Experts of a small language model: width 160.
Below are experts of layer 5 (counted from 0) of a mixture-of-experts language model. Rows are named router (the router's row for the expert), gate (a neuron's input weights, with its number), up (a neuron's input weights, with its number) and show model dimensions 0-79. Each number is 500 + 40 x the weight over its row's rms, rounded and kept within 0 to 999. Numbers have three digits each.
Before each expert's rows: "comes after" lists some tokens at least twice as common just before its tokens as in all text. This comes from a sample of Wikipedia text that the model never trained on. Tokens count by the router's weight.

# expert 7
comes after: " ", "1", "2", "9", " B", "0"
router:506469551534487532568519533509529520431466503512448575477561539530504557473516420559546465508447538529507438491527602496460527466536450547486605490501542577482518454541450496525509587493474463518468506469435421463457475493506466462475486523
gate0:482527484550552482577516483393486496493531530443457540498602544558444450470562525511476469472536494513542469561439455466563525496502506486490468513470525507548529466554535530443523459515518517510537544491493456508481491491525500450583499485
up0:451490509489468506511445476505482515526452483532484529529452503542421480458453394476482587601543486476558567442482569435493500571531520467467499479485501469470485549514498457519527537504467503436531479554464506543488531479502532449413455460
gate1:505511568559490436558491465445479412476452521482444432492514440506516518536469458462533438539529543496478537476479504518446533500524474524506440523461512413516524503433525452408543539523487480446510498431490472494552535502547520511453467468
up1:394538470462547545431447500464472496489481455456530467577480447443510466569478485457477492525515532559436432545475519472535463572529517508451548542496555471513448499503570520435509505483504499465504469574551482528423575446503533543520479514
gate2:470533530462502461492497441511537578465489516481530448503565494465500508516498481472531506564479500469576511503430529531542491479455491521538491538521567525467628482489520515508490462515482572511411539494475399569490590479524474481540501508
up2:453494567555491505510462506496448467552458530502475493493522494518562549549425503430467488438536534545554509513436518452554418556454476475488467572466570425530442459457591486462455473489467511510494439500500462488420525519532497509495570541
gate3:563543475540528532508524511509494512460498458558472513493440485469506462516476488481513441473480502516479554436504539513458547485482472508385557442566497500536498551451466527525543459512507551503545488463454455499496515485512496496529586493
up3:474440576535526505460496537464555485531536513489583494507527555446495489542517503499477522427492537474472451451460546509511509518498450422470438584514495490556507550453509437540527536514437467517503475475495469552478498523539500452567457485
gate4:422401469555431456475494455535450527509508510473464506501484548563513567517484552562473532527500519457482513503495538479465448501455582499542464527489547501460489553512521500511479535551550497472510500543562517462562502555494506452471479454
up4:540487475444422500541504473478500565453470481487505503466421512522497506480570531471546468546438490455472518526480475429550554559515525547518472562559530438467551520482557458439555520528523568479565507512527516480508522511503462498479488459
gate5:419526483527504580484461478520456518455506537476467519490465416590500534425471499546514468560503471519498479524522492485498511528528369534467566493531469518483527482457543528530476448475427560463536501521557502583455486518450527433488466511
up5:548492511447483558511475500528488544500484491516536487557461575429555542596492459494432504521537509507502463506474512477511493425456562411512602526534469512423479484481487541438516478518495488498515515475553487443473468462560496562536514511
gate6:452498468518511499499483425522474502597519490543591499522518496401499541386450477583574475473490415470495539460488501519472511586482401484472499487505576542458530529502486566600534509530468545528499568500522494478545502476478418440512474475
up6:495422446512533474470472528467543448464572463533615491511496519526443521507515546573568503477440533505433526467477555409536465482523454540474518529494490525540513518471462451510556491490425512552513515477507514505549473510481493507556442494
gate7:518386557430513482428542521541483511491495494555541481478564519467476497515498478540512510538482498502434524544457553463550557547502503508566434558500536468511572472470467513574511427553424547467481599509491389571489548558469462440464454497
up7:489494556496507561414478505526467524484497481527520516500535485515491518511510473465543485530496514427429517544511555476534538510526423515461550444499516487500506463527463529506487507615530489496440508462472398541531468531512577476447480493
gate8:522516405475472470488570524560541503471434429475516480520526463472496510484570546523507443572458505517421512515515510504575521515505511485542512542510433536574497476378510480512553438505513507555537527476510514540484467458490516424452517499
up8:562487561462442471490499536512464497514519432507505503512527391551509514526554484530496467478566490510418514518525479509536441426540455435524441525473460441495577545547466426481486438472537513441592466509575491470513506486484529472547465531
gate9:442545526583453496536553451528447479555491530552479509502560546509495503501486534478479490517476494549514462475455517512466555553452570536405468512546504482468476514501491527454528517473519486508541495479490533513486493542508573451450473515
up9:536488497541498485478490525419516583494491473491456431482509533560449513456575545554433523517578536453479446512527507519557462476600462473509453501583470566494511488504432536520506461514495553517493603449502511467472482508582494474508454536
gate10:559554472499556478462501576467545497543484501494443541527480438512440543533507461568443484474394468461574442458512508463487460439528534535524496511502509531537514463480565552447513551541529522561463528488528564537486481440574523511480502454
up10:462543475490506500492501471511476489504503442478415441496479413478472497465460530476492558421420571500537493521511533477524546485511498587481446515466571529510458510460511571453481453491508515586525519482472473436496559461383521512469464446
gate11:547465472495506489497546571412517483499552536511500445442448573474545546505521519522535558426502482491582472498517519529504525479428496459459497527478532508441425501516524464490509512553538569539528457497592436510493491471575549552502487445
up11:433522467546405524462462459524529545536508469448520547548541471529518494504447564473453560511536500465515535539533470488571518534519515527502534448565504553460457547505500511530501441436515493439529542537479525494519509486511486452426501546
gate12:490531531535499491507558538485468523529546513529519495395499512497478490445535515519440560444432512430429510543489502391506485589550465460480499540529483548535420491492493482542512521493578503509499466424502459558539532526463503521388513563
up12:540525522491507514472554536523452534563553508527493497486515512459526516478500464480457368516526509547496486434567562461492475537505499516440555473577483514470516504479424532579540500464471502494458508476518585557540472486458540512499481476
gate13:450554460518501493548516579569446472538551463495469521546585515536488510478446501498499521507509467535547479489536614490541499525525529484553514477536485555504539530448449535502521573519510466575532472495493511512487508544465524465526515504
up13:479528425491538504494517501560426462556562584445520481517495454499473440469493474506516493409535511522539512486494515543504477496475427529446501474501444451511516456465467536493559486515506510440474536475443532503544536556541440503590468519
gate14:494530517546515469553505539515517485471548489517461459559523533532469416498481585521548503452498527508518475601512544496512487506541443507478515460460460530550463455509504478532520533470482453503468481478466487504449493515503388471508521499
up14:512519569469456638506462517470485438464506470497556534519441520522514531448498545511494516530526500492488472521455491474445490462570511501485467481548472533497522504587479505532529506500414497472464551541523473530509489562494465534551558544
gate15:521473428538429434465487464456552515450497567489482486515528555499484478448483423518469566416496532515577428543494491495532473568528547541484514540501512448476502518551471531470472468453508528479551537473525503468507560535544510521489501517
up15:465516531462477518547514481436468450625518462467496512474459476473547480561493521531429443517480607457559417419434495465486360585510477450530485502512482512493455482472494489505528474509554498509530552486535436474549497497505473435517493497
gate16:559479472447480488485474554500487556464574515488439461589461549499497483496556534503570522491540459544526451441503535562521459523486513508462495448508520500451517456518490476536555466578473509498559543507469496537452529466545521457553500494
up16:461533542463502491503561545500544480570480550465534491484504469555495497498517545489500599570484524554481489533497419486463421434560533502470476544562455431537456565481566444581479480547477495525461485534496427480517471552466438534492554492
gate17:530451526459476448537481498444537449476532488524545520525511493588541480527501575547479456547513485491517489432488529559531496525486549541486525485467469524562527486490488449450532537465504518456527487501465580470537452479514529509426534434
up17:525426526411499550496579506456418517490506505483523488504547514546504474505526523577518544623458486446550558453519450511486504516469443438432485476522497465490509542546478499502534537523538589527513526497507540494492493472478494419472568487
gate18:542490430488547461471482465550520504508537476516522459507486524521469477491551579540510491515454473468557509507548561373510457483564516598498480542503525481542445471475441428455526448469516474520491482421490450498592492465516476514514436541
up18:434446559479496487503537530487605466489517411512486539471518448469611519515535455557452510543516531476446427532524455439567453503490496517537482453528532483469512528479486485495494466470503469522503509503546500519523549559524495536560586469